From a checkpoint of a small mixture-of-experts model trained on Wikipedia.
Size: width 256, vocabulary 9671, 36.6M parameters.
Below are experts of layer 4 (counted from 0) of a mixture-of-experts language model. Rows are named router (the router's row for the expert), up (a neuron's input weights, with its number) and show model dimensions 0-255. Each number is 500 + 40 x the weight over its row's rms, rounded and kept within 0 to 999. Numbers have three digits each.
After each expert's rows: a language model's description of what the expert responds to. This comes from a sample of Wikipedia text that the model never trained on.

# expert 46
router:513574528501450513448439489485464503390454530495570487480529567471473556431488516560473549486471512453459550484512486494475497487455519548473552438497447498499560550507520487491545496478511485523444480513568557401563514534519539581467517443523528512511508610542524515486526511456591467544525486391481557453518502549518449510537479536559415509470494486468449459455499493499555461468485490500496500555535471465511445475468511474497528451489504379473558427504521510554465480482512518436502480558522493486496539491549516540488539548476444518476568477446534447476492498510535544521535456476555512589475516479483517442517426466523567556524494524500558452427464562501499493518494572610518458470535465536477534449518422471494533487550486466448455531499475467505514560549523522
up0:394548468501456500434536450472483447535481519531523514439515513508434506594532457487516512568456479530528536481474468417536462493512467499571534479491551512495498522521495558479474489497534427459494535548489528504536438514427531489413469547508525406479476570560461542455494483538500538423479484489524552489526457493495532497557470492488516497529424533486502522563503493447489471552513546493557542513498507566532441522527458513483471541468462546480474509560523592487465530471445517444434501499503502543512527393423558562472440463500506454504537432508514509556455548515494494542417500480472572513519404422498476577527487471495475523476543487493472455497478462479515524510539537582409559495502495503462396488460527548519488527424480512405479477537532565468504486515469510
Name-internal syllables. Vowel-consonant pieces right after the capital initial of foreign or uncommon proper names, as in H-ugg-ins, H-unn-icut, N-og-ai, Moz-amb-ique.

# expert 33
router:537537513557431504474521516517555457416556530536451511496479468470500445572524521503473494470523515552543591546491445474455484486542540472487539516486494544442475489562530499485439578464439566531456463505412517470531436433473463523478514562484511552525517451566548509506441548507537531446467507512466520533490539502452501522489509430484429484475536556456486504466505459476548494542473450560465483542558518474407481547490481589503416491442461515525501501438472454533493520461487586514497549496549509540538507426569520456575480510551425549508474485509501560496461517563503509505470544500560467555430486494583525490554529464486533508520496469491375434541469462472499468535530505498471501440541542537487489524481511428465542563436456528559507491490497528551472497520462582
up0:557479549482492455525453427508493445479544524457533490473527486481419483534456439536512540540546514545481435459456531490448491476502491469511467512552495483508551455479541557483546529536492497572516503514442506502496497491476561442487473521476455499522516511431587378496518508532496544576525494523464554558515516529461503533505471488461479507490534489466548451514476535517446516476481457574433503440477502489483475483566479460565529443510508497471507488467504493562442496542498491524539574518485553439428479550504521516486477561525509489496518583508552504581495470527521412508510506564537437550463592502528469480504525517528459496398489411423503491478561611460449452559505515561578468576500491440506586514504463504574456490494551500478473496408526473501500504461468409
Capitalized word initials. Lone space-prefixed capital letters starting foreign or unusual names and acronyms, often in tables, as in Kanturk, Lecq, TOW, VFL.

# expert 19
router:552521391555480490426495526458521438467495504489467435522476516538553534511447440528515484504550479505490461433546468526489416457502518525514423496439515563553506432505500436461437562432494506578493484492461561504532442448583509475514510529518524519546442503556571479500570513432548542495459460501493511577504538454475547475495520533496501483445527499489458455464548520504485476513556489510558518442506448505422543458542485483532499482500456575515511474453539515524543411406519524531486545557556441468455485515498500463501449474464538540463466555565531516477460519583544534533535542463564428542541466574503527476517510498510524505479550453502433515512507433465503542582412456484558465522490494481505459550559500495477553484430457514477447544469504539478468501516448456
up0:430498551493504561489523470520527554532523475512427537490543536515515522517515472489497547475445497483567578506468446517493529544524458533490497496479480509481433505476394481505390517460481507503509508576489532521519490533467518480482527425482516513562488455515474571495516474476492527520503417512440535470474536536501402523420509488500509464521489549469472510554433452513494597526509543546504444539462519477463531520445458457464489427580546498541466484489514456579479427552494443565474478467499483508523479452465517514504471512489529438384553518528589532497553514469495490504457550479442557453461500517478438433456426502489589523449529501455455542461430461432519531495488550492549506454416512511537460489515526551555545424464483500516439516436561544527553482485507432
Capitalized name beginnings. First pieces of capitalized surnames and place names, often after by, de or von, like Br(iggs), R(achevtsi), Col(uber), plus by in Preceded by.

# expert 0
router:558476487485487453545455475509430486440444420495500454514511579457604455473439525511536451539455522520491449530509515470525472531485542560513502483566507476536500512516513519515522450572521551536513504525514528511466526491494593480457519534504531525442513525458480499547531531527423525451546455489471566468441479528564536524518539532429454584482509533489475490545472492450498502495445429428465430451546526563517516524479541465491560523546540435509549432538406500516530462577607567524523415466606556484497487513468500562445504507537501460513547530503465442505473494507463542472545473487492470493499479507552517539511558404400508504505472578505496414531508521501437528575463540474515497484468463468560549496460518487513535507467488442537531468516443474476462518466479498
up0:528530517507547583529450502530485419409429486478503558519475536481483497502509436587497486450447496449481499412502557475524529495437575486477558459526568552510517459385519466471549420470517452477530487491477543527438467489471530506519509464477491502479403607439614553442535543496555510468498495468507517459596529468521451570529508487417562503510562498512476537458483478530486522492572485524477522483514519504471468526456495494541570535524516535512484431501476436480491560497533504487540558484462467516484482517556444518434495446490555496510522483518491536568554485473540506541453483468525524499461472507470470447570495499462548579601469491542458482522481500475470461545460522515483476494509555496430474502560499394495502499468502461551533445570487517491494465516445504
Main verbs and auxiliaries. Finite verbs and past-tense endings in narrative clauses, such as was, is, became, made, and the -ed in function-ed.

# expert 48
router:567519500518493488482480474582458502505535509532524515533541474581454476461490515575584534479532497501520548470481543485548467465567472514482492417511479502531498484450485575430542541503454482517464477448546556503487532486478512536523539532453481527541543581515493404454428529501517485560486496476596486451458470453480425518478551426481577527461435503495466502512511492522498485592528459471475545468490474531497507452512440563504518487452538533471424464490518509487516516550517547506552483506484440542501481514489528459474539433462481496548460475562410525479511494487429492480503503499451380549435499455447516511421575476522501599513498489510519531454502552461510477474436527451427509510494553471520456530494475439551440493538516513501557535585465422439456410544515494
up0:566543473520540500573456508544481446489560405484505515516545519461491557577563463453447492425552497466508441468600516511502497513450470506503507462472522482466454443521494478467562512507542544527526499441442551517469490431489484460480527465459594531480436547476518485551465444470490466529444542449532535531503494530478503493448537472519469480554450548510515489440549499502593477506519446551442510474496519487525447452523534527494488525494488534501546458495506489490531504472456506534512511554445486535384494539515502531523497477486538422528504479442512496461432505535523525531598542560520517485471478486546536526367522505543503489477481387514479448559475484472594441505508461473512520526414457570431480524526484556482499479492581532471474486518510442569516529554431446
Row-start table pipes. Pipes opening a new table row after a line break, especially election and statistics tables, plus header words like Year, Season.

# expert 43
router:486479501562507438510479479552489524466499459456459543449476538462498510477443483534465498471495555463489542493462486500513531580498449468614528511497501547443551478544557591461452503496477469519526457515463487510512495491499448475526436450450549527526533521457547504473466488494521526453435542533563544428469492512478470506447434432566489490466472502460580498512439466512462563558625496455473515467512523526549488415524454452480471458494508553518502541536515502501570506485538498476532506399543506517490450586536454503473542563535506549492463465431494506523544517549513459496475505512457519441483536421472446547517403480507487501443469578511473476551523581476493507469539515458489581521545486483454543564472439443520483547460498558502446549577461470470477534504493403
up0:538461459450473491474498550499462543519520454470578518592562478408508511481484547477555576519473435467494538454489535577479488501450489514490519532497497540528483509490464522572533529495538475546459455498444518468470458488405515344519532514546585504565500510540490503436521513534492496492512502533524513557579490519471502446488560396444446523480512499378482467497481528514496527508448480512533550518537458482482533574530507499477480558441412537445526507502477519506460488499506547494526561470491479418519429470459469425510523562446530465513517494449459526520469521490466504483385490531509466547547558550486541531547527499442538500514542478497421537447529504514538521487537511474503511459460503544483465514597450469463455512499494472528477522472560501396527515531541517
Opening brackets and quotes. Opening parentheses and quotation marks after a name or phrase, like Puchelt (piano), "Whatever, plus prefixes un, pre, re, sub.

# expert 61
router:481492497576500522523502443572532427498396464531445440487576492516471519541520457555410543393478420464451517537547509505476496467531485502532520416548501483484520524466556543466445487467556524454471445491549505462485485501515480472494453419514505482537469544528563435526566464446539484514489551528579508506472549558484503541454516437526498554442479520463450541535429458423450465517547504481485480526488498473437485506483491567443505499441433543537475464495566531492520462440499432467536526460455548547522496510537485487549484513574474539479473517446464472557515518488449471465486474413510461511570571468501568504555507511595519461458514546532556513423478510447463519524508443536457477539434491504471470516492515513520538504526583555524554486473507485517521540495571470
up0:501479505510513473557453465527469549462554538482520533463532503491504564512434515510453454456472511540538481481490505493544553467457483497413596513456500492499529467496423454479525537475434466539565564483505450546538530492487521483518420471498529535546439552509541508488498523490512440526468513541577525541540465507489423445479399554472566515495511509473496476455523554528487489528466438447493479543567483479529419546544431516522526527483499527507532532534579510430470554535498509426473473466400497556595480435449505487481452565522521592564451521468424457540513499455524474509520535570522509410476540551475480541510508469391544563474505556493475507429464451465518494521549537420514502482441490554477549465529502424466482458453526519451489468473509514540518502505495528
Range and date separators. Dashes, slashes, dots and hyphens between numbers in year ranges, dates and units, like 1956–60, 12/01/2012, μg/day, 3.6.

# expert 1
router:488565540577517515438490435444550523521564577493454505506584514481485536545502516562512486490555520523498513450411519560463473543516428466476496431549597503546522517463509502554543573535534439428455536393524479562530527474547490481463453467447493474485561459551545487484419503495480510480484489544483532472531503531535493483512470441479453513512458569489520570518540625456473566529486469545504504495437477485509409450520497544449540466502477445516471521456431506527466459530471503474476506499425490462477492485530492514566537474610494484497514482418445510585532556442511486495488458564497543451515539475484470514483428485475545538473522458489511473450538547497512501550502564465526562480477467457504439493544497440553493523509547517517521490472567498500452535563475490
up0:540488476457523490541472518483448489455500538523457422524531480431458440489531524434474501435541518513415567521487502511493507455480527543484499530494496542525509514499477448500454495445492489598521566477533507527522517476515535510468523495507514536545498456548507538531481451478486549436536478492545451512563521524519493402420549504474538507531542464505532454499486476530523482453535546511492561474506471531556521537511489455518583448507422391530487500544588438515486469540487494436561492559522496580494498471570496635484474545455421490537508521487464460539505478457421534482524461549460488442567592435477545607484473464460490383566540482488521489442455478478452520485495487480461569478527510472487506542491501502497503505554529539437496527487523602495537443466518477
Possessive and name endings. Apostrophes before possessive s and final word pieces of names and words, like Society's, bantam, Zabelinskaya, Pizzicato.

# expert 62
router:548486507481553513453458463557535470416499475439432443444522550438490549455526459414533461535509487538503470545530559443472508464418480435491470496584535510503479496473456549521495487507464483559486501489464553513535437566523488537571478547510470455470506555457523519513465480495440473441450545512519439460540485480491562527491470501529551528533587540518453472533519455515472444477530524509566555460531392468457549527558461458533480469508500491515403543520539507399553498527555474510548518541424518490558462541490505450514495582508533548474511452518604477528498538558528537511537567566467442503427496444489574567545528507513533518479505472473511520497429473497506544447427512522484482500549533534471494487530470434473536547562463507511526481558488496568512511476478487
up0:533510458386474544441496532502471500445490583576483529524574470437522453486483507514518531473460532480436448516543532486559527476516514532499561587552510470496542482449472556500497503486470497473542501546547501562526496506467434486481467539476523491571515526468562501471544477469505527578505517558449484538507477526474503577437578507475461501543487466507549472516389542495452558448582475520489494440507486468589553484509504446506489489500506585511512506502525533518544454494512418452470411547484556434561509478566446510506568522495572449518548492514495482535496535462513468545486487492567514518501465488550491443478447474534480461467468512489524467468552446469519582546469437505538493548460527543559621489468488525581559517486510509497433519551479477565502434456523472
Word-initial letter pieces. Single letters or short opening pieces starting a word after a hyphen, parenthesis or quote, such as vice-president, (shared, "Video.

# expert 54
router:491393404483457571499546515487544542502443510467419467505516532515511583482445535481455563459444485495550487524456459518462442419477456527498553492554522491420521538522479398536521508491522502522411539498527492436566580524482551449566547509452475489577555480522483511484449509445491464489524576483551438538524492508536490524452547519468523436536505474571452509499496581519497537495464507527497496448512482508483481507515547491475465454470512481494509495472493518482563479465452550562500480498478475476527564484445548537522503451475519481513421500524480528482507513546515479458580515545452487577461499445531462494516501490454576535558480516485541516499493498464528482505481521486559449587575550353524471452506497513488511531536494455471416481433472525592544497539523541
up0:532570464475548468521459465491492528505469487518555494592473496409465426453433418484519487511486492522545430498505464479534459510507451488523542504591394490550551508489531483504577477554520529553475578480524514531472524439495528594481499434486482442482514491497534524500471445512585455502472441565526430496484521452467471526559521529468474561465534533504526482426534473554502419550533494465514606482501530519523474467496520497451492494497517483523530544572522549402469470495478434461462508483506522505545465613474516408558500531463490535493484556499471465572526519503491469542447484493465460523439498503469541452557544480510476520458551534462501527480483517433486577545447518493499507467487529554514539550596457456492529531455407534460473568483546496489506501527489522
Surname and word-middle pieces. Word pieces inside or ending proper names and compounds, such as Min-k-owski, William-son, Haw-k-shaw, Dead-star, Blue-book.

# expert 45
router:499506517462534528439463583472456541471483510510463465550429532507539450467472586458531455466521504477486526546477448529498551512527526533477494496483508428508581507486525527466470527481515559504522438496500523464434473452466510544532501556566476457488463522484522567587466479471526494454442504494576434502504498471501583548555495460453485478496566467530467556590552506462429457516488478500494509498555511494545515492451426451521528470477553536472500491510533505499439559498511517458403451493564493530552547455478512496531468485550470513455553549546540520520430471513489550543562578528539500492461510482520526481501541512528599414474478508517438435501461411537480499523474468559409521429488512555481543507570464522537511481471474511502542482469445500561506488582405400
up0:447496481432503440460494546539514493483494454456451474539487618455449490434528456479457501485495567464510414471463545505524535469432520505525535497416495463490492510496527541578478452502556511472488501522504450458473466533475470555499509506430438484483570499554484541564512482538541382465512450476447431464467456460501526467544497531480573518464514517515497512510441570499488469502477509480516497471551565475518511522493576504475460458520507511501488535495480484486461448521504521533504564478500482601570534506464403492515523542569519483526433509517421561510541417467534497506476522532466486555471501470506536409463437493547439503519525431500518588493516480482559473446467479540503520402484570470528478586553512434540559452552489464521450429535478521466436534486506485
Line-start list markers. Dashes and line breaks at the start of list or infobox lines, such as Population, Binomial name, Superfamily entries, and first letters of paragraphs.

# expert 2
router:544514477539504584561479478439513460511473522534443519478508532549523476550438495526540505509595488603500531542490458501427503495506425514454520524503629524420456444504405435494463447439488531530453563523465525472470482472453468579509502462499487498488533478452513468482484521434512490484456509515462531460488461553424535514572505527515507515438458447521516470479488505451467443529481511534444482504464460506512479525498460557524531479506523468516482528541543450510510536487445539446553491468520529527532442528513440495511512536498507520491470577459499501559457538492495469409504516550584468411484510444467506573565515506536500485426544498450545456526514513544589545584472471510470499545607462543484528518556542549516513492521488508506562457513501491480614572553477495
up0:454460483510444601510422474461496527501554499528441453542545499524447486521575457411482475528501447454436496478493498512532529476565510497429485525500520509518547522590473452526510593511456516539569497508440503462507463517520525397453538526501504479566510451501540513576514502515533465586486460450504476459487521618514507539501477483450471507526462454494537451522505505453557509480531526540508500471422429475476564523444519500472468468555522539583571514493525520510475516463570513531438500427589463485483475511527487527535480448505517623515549560537463461558542447543511503490496508569517464493461449538541515515494444491524528538458518558528568485499502472596474499524479536484490508486484513490522406499531416468569502472493467501461501528477491480538565468433437496
Hyphens and perfect auxiliaries. Hyphens inside compound words and names (made-for-TV, head-to-head, reddish-brown), plus auxiliaries had, has, have, having before participles.